Experts of a small language model.
Experts: 128 Mish neurons an expert, 4 picks a token.
Training: 463M tokens, 3530 steps.
Below are experts of layer 3 (counted from 0) of a mixture-of-experts language model. Rows are named router (the router's row for the expert), down (a neuron's output weights, with its number) and show model dimensions 384-447. Each number is 128 + 32 x the weight over its row's rms, rounded and kept within 0 to 255. Numbers have three digits each.
Before each expert's rows: a language model's description of what the expert responds to. This comes from a sample of Wikipedia text that the model never trained on.

# expert 14
It responds to: Passive past participles. Past participles after was/is/been, usually followed by by/in/to, such as built, located, founded, administered, led.
router:138129177158141175120150140148140116113148069156126111092077182141060100143140110112109084080154117116135103128150085115128177123068072116157062183180086071134072103135107136154096108165166105
down0:086103121176154100162053074107168072117148112115119158153091129207191133116151135109147095142136213109120155166163120133102154095147129156065126140084144145134109125127140150084129060161143103

# expert 9
It responds to: Closing brackets and line ends. Closing parentheses, table pipes and line breaks ending list items or table cells, especially in squad, place and roster tables.
router:120142126157115174140145112171153098174151140085137094117168021107107068131146140118107133122168119114074116138147138114176175170136095108143094079174105132201096108172115135111084186111138116
down0:079122066116120161158099131106140127166136148114138078135198163094092130132107135103148090125169136143102175135108132145087172104094175123133077113186164110131128165136142150124175121097073104

# expert 5
It responds to: Linking prepositions and reporting verbs. Prepositions after a noun phrase, mostly of, in, for, plus reporting verbs before a clause, e.g. coach of the year, stating that.
router:195141094082121100143131089149109157167174163152096126142114133117101131084150114108087096147137149129126143116210139141138090137104072128209100106125085133147104099156120146143115117095139103
down0:116140129138114199171135107193177161153120162172161138115062126118145112147211147195150114097102137156207172148104118072190111141163164135054093175107164137141072187117103109093107144122119119

# expert 39
It responds to: Pronouns and relative words. Relative and personal pronouns starting clauses, like who, which, that, they, I, plus numbers in area and record fields.
router:082136150117111201115094120138160097153170099124131114143085135127100116161211117142102143125198128103152108157093167166147098131101125090137101152098118116125092169176126162141127167116123115
down0:127153146165145191136115131144156103157115168120103182151144149098161128087087115160135142170136099170118122070131118102076171145134110115111087144078096153101163083109113090158150117157157136

# expert 57
It responds to: Abbreviation and number endings. Final pieces of abbreviations and numbers before a period, comma or line end, e.g. Jr., Inc, Ltd, U.S., track lengths.
router:101163138162144157133137111133183086144112147112116075133172077056110123114104149145159145094188137130106128073121135105175180172107097103133106089133119125193062103173107171121059118152135105
down0:132168149126135081136076155100102136115121131115092150086148097143090119141165153094146113120102141134169111103086148143113141097132170143120109117101069130105139132188146119094151136096085113

# expert 4
It responds to: Table cells, country codes. Cell separators and opening brackets inside data tables and lists of sports results, such as | after a team name and (SWE).
router:067169094149124144146105126122115071170148147138107166145122149156107142100184147077110139099174115153125126114172131131119161127135133114198169107174124076143079120088126162098157115093187083
down0:123114089110154128121158097097215126138191151108125136118142146078073124132128153141138152135120143136152125121145111123071170140138104101066118105115126093121137129096035140134101173135112126

# expert 33
It responds to: Sports and stats tables. Pipes, digits, dashes and decimal points inside numeric tables such as league standings, fight records, asteroid lists and scores.
router:085163130131135184137092129167084119121108158096136099108094125102110088101153106129096128084160209152073134137119121106139150167162155091152106091167084091149085082156124136118092144108131155
down0:085172112118126175121171102101119153138142133126153130110134086124184105111165139134097137115083139106143145123074152133088156120122141131142156133046156145136114082135073123142183108104122108

# expert 35
It responds to: Kinship and taxonomy labels. Family and role nouns (father, daughter, son, wife, founder, President) in biographies, and the colon after taxobox fields like Binomial name or Family.
router:088084114149170158100108114148167144085136086101074074187121203182099094127179111165105078137127159092123089163169154124075096149109108178136173167042091123145082143171175146085156149095133111
down0:198160169107086184097102133095130098109090130098115133198112192079120159141135131139150158144092156192173126153114169114116138100112100159148112095151130206084133089175130168127116086135094111

# expert 19
It responds to: Coordinates and country codes. Coordinate symbols (′, °, ″) and three-letter country codes before sports players, such as ESP, ARG, plus accented name fragments.
router:101157071104159167183131167109050128090133031115090130149141145104132098148114146126119154139157137131082123216151134121076145157136140167175123139151147082100081111130128164112148098176137129
down0:094131101153168061121154107148087151127068089149161183172141180138168108096157157139144087073127122080166144091119070133096156105104158107070120161144117124126114135184122070134156142121104135

# expert 56
It responds to: Word pieces and adjectives. Word-initial fragments and descriptive adjectives inside common words, such as sh, ch, c-ute, system-ic, plus white, dark, wooden.
router:131207129119124107155130111127167167130173116123000097157152163065162114129140159134108091111125146132120156128107129118079148154161171114104118114117142156125103083072154152150124079114112083
down0:172121113119143122075118086145120086141100119052151118135121125094152125151072144196199112163173145176135180193164167158097131142118105127069198143162110070173150105146178157156082106150147185

# expert 17
It responds to: Sports scores and stats. Table cell separators and words in sports records, such as against or v before opponents, semicolons between scores, and touchdown, scored, loan.
router:091125151145121111096132112137118114122150159133123142125156110166135108089148191107110128146129101135070107203081095180114133196078156118140118085098061128178107150123091118116115139110152163
down0:171112060119102076090130080069158171149116103150126147156127129168149084117127165110057146132123140133121161147081095104134131129122076106097096137107121154093070103129112112080091113150166163

# expert 1
It responds to: Copular and auxiliary verbs. Forms of be and auxiliaries right after the subject in definitional openings, such as was, is, were, been, also.
router:154150104124072156091135156157137135116117141132138134086126096147080090151170194149105119087116108123119144121108147131087153136196151154144134114138176161190119087132143113139151128149189150
down0:144173127168126090113161103099088181091124074154071167140190095152100187125129162086133159166126145168085156144140162129179179173128134145121135100164134070096106115161125123099150108134096117

# expert 49
It responds to: Table markup and line breaks. Pipes, table separator rows, line breaks and mid-word pieces in tables and lists, such as |---|, Nominated, idae.
router:119119155178114161141145091170174108155146158101077088118159076086136096097148135131130141106191104116105125104146115108154150179101100103144082077158136119192110104169109141139111174131159064
down0:122112107140148084159108161095195167131135149078102118079088142085139185113140114124108137127121179100092099124114112119148108108118166134132127147114133086117172116163185100137131121212103193

# expert 60
It responds to: Numbers and punctuation. Digits, decimal points, commas, currency signs and ID numbers in data fields, coordinates and vote tables, such as 137, £, ISBN.
router:115177100153106128086150159097168112127131092161135140115093168115117106096131109105137130102135102118129146096154104161172169088134041148154090119155143130138115047141144143099146105042107082
down0:145169119076071131158082102149133082192084121148134057126103088131120152099125123111142127148195179110113121116128132087161165143154170151141183183148090094125132140129215196169170137160106136

# expert 47
It responds to: Table row starts. Pipes opening table rows and the cells for party names (Conservative, Liberal Democrats), football positions (FW, MF, GK), and Turnout in result tables.
router:142084138135105121127104084171112113165158121101134061140118081132175159113189158111106102109204146112091134132132118149117116141087186127197114137138100105160143129179083090156124097108217126
down0:123111156143175111108103106139118041123132087144141100134180093059134178139215178140120148129129153096089094122114111171181164108109174149181174145163097165096124172113140075126153104140150111

# expert 48
It responds to: Personal name ends. Given names and final pieces of surnames in cast lists, credits and results, such as Steve, Kumar, Johnsen, Barry.
router:174129121135118110150089177148113116111176107103167102113124144156070110131180161093074116122136088131160091142121173126118112149126116178146084116211115098154173134125066118117113129124155137
down0:165177149141130068091131072099185065139090210143168114143114152126122130130138101151109137073186137193117130097130129134140106145114171136174143126146112152181120116123100136082128112156121136

# expert 20
It responds to: Competition and organization names. Words inside names of leagues, championships, awards, parties and universities, such as Cup, Championship, FIA, UEFA, University.
router:158100081102068135179124133088154116121135110090100096146126130140142112130167165111119119117135140079148160111124128131147072168132119163143151085109178102100129142060119104071163147123157070
down0:151115114151122117134104106147148027072090073161152156152062120113157117112128149155115135089117149138129110143110142108100123077139149108094135123174109171112208183083126126137066129140114123

# expert 44
It responds to: Place and institution names. Words within proper names of streets, rivers, schools, parks and hospitals, such as Street, Creek, Avenue, General Hospital.
router:236088086141100119169154130096100103089128121104117109153138144081123135160159155125086143108143115092103134133132116161160120116116115181127045118137198147147104075133100171077134070109122127
down0:152182106098155105138124089135165137066130183160065097163137159196138141137136097125207140169072086143089140099116116110172153147083108094126186130079152095143175101063154095098085190143076075

# expert 16
It responds to: Word-initial prefixes. Opening pieces of longer Latinate words, often prefixes like dis-, inter-, pre-, non-, Anti-, as in Separ-ation and Rec-overy.
router:138179105147106181153137097130100110090151136161078105136156102096129139088123159152135133121170128128117218069213134090134147133161164121182141144125088110154117088085093126129134146130144132
down0:109208182125171109120167094176103146080146195155135101099111121168141101086113189143116094095112188104148086086138053105168093115147136084067135187146158171098174110125128109153101112205172164

# expert 32
It responds to: Table cells and fragments. Tokens ending table cells or names in wiki tables and election results, such as percentages, years, Party, Regiment, husband.
router:118177164154078157129148120220150105175136148109130151151182059109110112115133141109141124091160126120072070112145125121150174187165098110137137128168107115189094102171119145124049164105138113
down0:113079138096180155108116152140147098160115081092121180096191117166160088064134111127094112091129157138106104133126174105170153091140148090117168075137135120118155189098082149113104137159098188

# expert 53
It responds to: Verbs of choice and effort. Verbs and adverbs of decision or attempt in narratives, usually after he, to or not, e.g. chose not, refused, tried, unable.
router:136134107137105197149127147116159175107208182171072077159170128121121158125159172115081083110134110145120146119159171097166115128116129109208150174083094162138151070094108178116076143090177098
down0:176150108096063144136135131138126165136145090136178137086122144104174118120146132125073174084097085188150149118123147110177094167132137142114167143133149156107103177142178126113174105128121109

# expert 41
It responds to: Section and table breaks. Paragraph breaks before == headings, closing punctuation like ." or )., and header-row pipes right before a |---| table divider.
router:120122148097108143143112114132166147166146089114129148115195132134094079142125140155111117101127106079113111131130226154162180161093132156131094116198152132195115109096125114114105151090153059
down0:137069148119138141113100187128099142120130143092134200083091177146086081091072113124119170125124127205081136115130118114139115130150173110169119131115074130128147161114050101103101128052120078

# expert 63
It responds to: Mid-name word fragments. Word-initial or inner fragments of uncommon names and terms, e.g. Bar in Barangay, Fle in Fleury, Tier, plus periods.
router:091168126152124158156132088164181104124172123108128091158174059108135088092147160156140111131174141094072084082151125113174159192102111116131091109158090117173105129169149136079103130144159116
down0:140080120125134161130056139121167121133089133163173117131112098131127090141088116118101106162136158088180142124133119150060078143114093094171193192134122160110149184166206159098081132123120104

# expert 7
It responds to: Personal name pieces. First names and opening fragments of personal or stage names in credits and lists, such as Jo, Elvis, J, Sh.
router:116102082141113130144112100081107133096133104124105133139185160143075074092132133138078111142138130123092178132178169151116092159120125153141121157116124134136106090141113152158121129116109120
down0:121128117160123094190158156125116138096063149107110121133132079131112178128158133191162173116086147178131145163104157125169151137137127111066155150193146122111131078115180131084149104135154127

# expert 27
It responds to: Coordinating conjunctions. Conjunctions and separators linking list items or phrases, mostly and, plus &, or, but, nor, commas and semicolons.
router:102085118139130158151093113174148168209120102129089065113104138122163126053163126075112137144081045049044126143148141139171115151110093118144098125074111146200078154121125140137185055098115116
down0:121109151075093177144090128048141192133118109133116118099157108147122122180125167109201133143084134100163126095199113137149132152139119111066171141153133162197201137119098105126131132140107126

# expert 55
It responds to: Descriptive adjectives and modifiers. Physical description words in species and building descriptions, such as white, brick, wooden, shaped, and hyphens in compound names.
router:114163094146140079154110155134131130108190115122104114168126168112117094115146139130116115100120091111117145135114116168154148118114137125149129153111071175098097058076110142143123147139178104
down0:063085098164154139118095123192140102158155107135169130129132127085128158104102100139121127091053153081093123164180106170119172106132107151083140154188179134178070074140137121175120163145112097

# expert 6
It responds to: Mid-word suffix pieces. Inner or final pieces of long words, especially Latin species and family names and foreign names, such as huns-aker-i, Caloph-yll-aceae, Godehil-dis.
router:126140106141117145062166102164086109131121104124098122148142078138145122118124169173084123145113111083117125120180140170115081131167170122146163124079064132182092082106106152155124141068124149
down0:106134135102122121170111140090120105097164172117167136118129179092106100153111113154119145134110103143106193173130160131160171184165130156100125082136130123126116179110162090189189140127130077

# expert 12
It responds to: Sports team and league names. Pieces of sports club, league and division names and career lines, such as FC, NFL, League, Group A, High-A, hyphens in seasons.
router:101155086101065112152101139157150115144133148107114140126170154191144117113094126128186147112150177118108131151222138199069120146104126110137143093115140158144120111094140117156162159106133137
down0:160147168090074116166144174121138121068113141135134127137132156144130106118103116166157147077099124126169132178119103119175212109136192091147149149137098143098145067148151129120169122050098135

# expert 46
It responds to: Scientific names, dates, institutions. Tokens in species authority citations, date phrases and proper names of institutions, such as (Nevski) Á.Löve, April, Representatives.
router:155118101129160116130064162111102082118140182103129142181116081095115126146151124038097165103100095098139129101130171111186140134143173173128144136103122112125128126105101085075114151083132076
down0:145221098110115205104154150186118130165110170112159167153136092094085132168111092101128114111152114125061114134124128156186115064087157124111132107160146105110106187091137122123078155155139141

# expert 22
It responds to: Prepositions after verbs. Prepositions and verbs that take an object in biographical prose, such as of, in, for, with, against, including, protect.
router:110120128140154131170190117115132152117155130132105088157082169143119110138134178115080064109136098108117184163133129113133097130142104137174154064130136119198125063144100167145075146129150093
down0:050061148085081135171115173165097151143112154157147164167141126182154145151011081149104122131158147109180108158120122121132119093121150125112096194098134078108122175152118029097102151126143107

# expert 0
It responds to: Word-initial capital pieces. First capital-letter piece of proper names and taxon names, often after colons or dashes in taxoboxes, such as Ar(temisia), Z(ingiberales), G.
router:154092123105140132114124032141085121092144161059123111089199165116182145107074152107129160048134087064164126166128117154135121118040133197123093118115115141169093071125090174168110119134149160
down0:074131163152160095132110098112137146105076078155123140156111137105111180094135178186139130131119160119126173107115151134168089114136125125130147152138112137121114138090098163066101156092077171

# expert 30
It responds to: Infobox field words. Field labels and opening parentheses in infoboxes and records, such as Genus, Country, Died, Released, Hard (6), By knockout.
router:102150097103109169128145094128107114162159109086082092195105121107167141104141126154093148096139120070100161137082157159140130124137080154096155139142156085116126060113134122106071148132151113
down0:116136123044117200114126160147134142083122131063111086104083108170155149166140064097153113153143114138113151139066101104131165097061124107126134194142157139093139157124159124091099134135158103

# expert 29
It responds to: Clause and list joiners. Conjunctions and separators starting the next item or clause, such as and, while, but, semicolons between listed people or awards, and bullet dashes.
router:127165094138137140151156081150158085108154070088094112187111083074124093082146134110090136129142142073118127111113095144112172144163123143117045156121095111120090113163131167090121128167120088
down0:128120086122088177114110147157083150077075113132174222113146088129121159147105142135109168081129146088138098129113136125150090121167144126217145105109140105077142180087124082189105162063138126

# expert 23
It responds to: Year digits and figures. First three digits of years (199, 201, 202) and numbers or parentheses in climate, census and results tables, e.g. 2006, (72.9).
router:122197125110102143176098119102097122154114147143144164111115143183144097136105144138116136109105129086109147067124157143115114155081120112198111125127117092134103071169125161076183121103182120
down0:146155141128145110192090100109141125123090136151157123157145131125109073161131213157102123166193188149186112103088166145097159143123138097070100110126205140155154130183128125200125085148172149

# expert 51
It responds to: Prepositions and locations. Prepositions and the in location or affiliation phrases, e.g. at the, near, north of, from the, especially in route and place descriptions.
router:133129186149095161183128104116115117075161103135122118165118179121143078101139134102103160048165118097093116054106123162142168114145044151115133118071105076134124113130132101067046151145172123
down0:115127124145120092134099117111131100136143128167143172151136089133171133088152132149136140110114125155116126158111119181131039160083113126073103124100172119115133068141134131126105134101192165

# expert 61
It responds to: Numbers and quantities. Whole numbers and numeric pieces in measurements, addresses and tables, such as 300, 000, percent, th.
router:137107049128141144177126123124105103098132165088038091118123150132097133074099080087088095165090149105131119144147129118117118105113074140144101129089069132089137142153083129152080158152174119
down0:084116082113077138133107086166124100155118162155136068167110138143171199104159119114117130105138068109148115211108122173122109034123084150181101129132120106177082127140124156111101095115150102

# expert 43
It responds to: Table cell endings. Percent signs, closing parentheses, spaces and line breaks ending cells in election results and data tables, such as %, ), Yes.
router:114124177169093179136133117163154122124124138088140102117164006094139104070185119137111121130182125116115125140166128096173150148106125102128115102134145105190126140164123122106099151099159105
down0:143144085133134098175125145152170125150187139167090167132124085116144164096155134126097133101076127147040152060179105144140123123137152169124225131053138096153164113125125118156182142160121143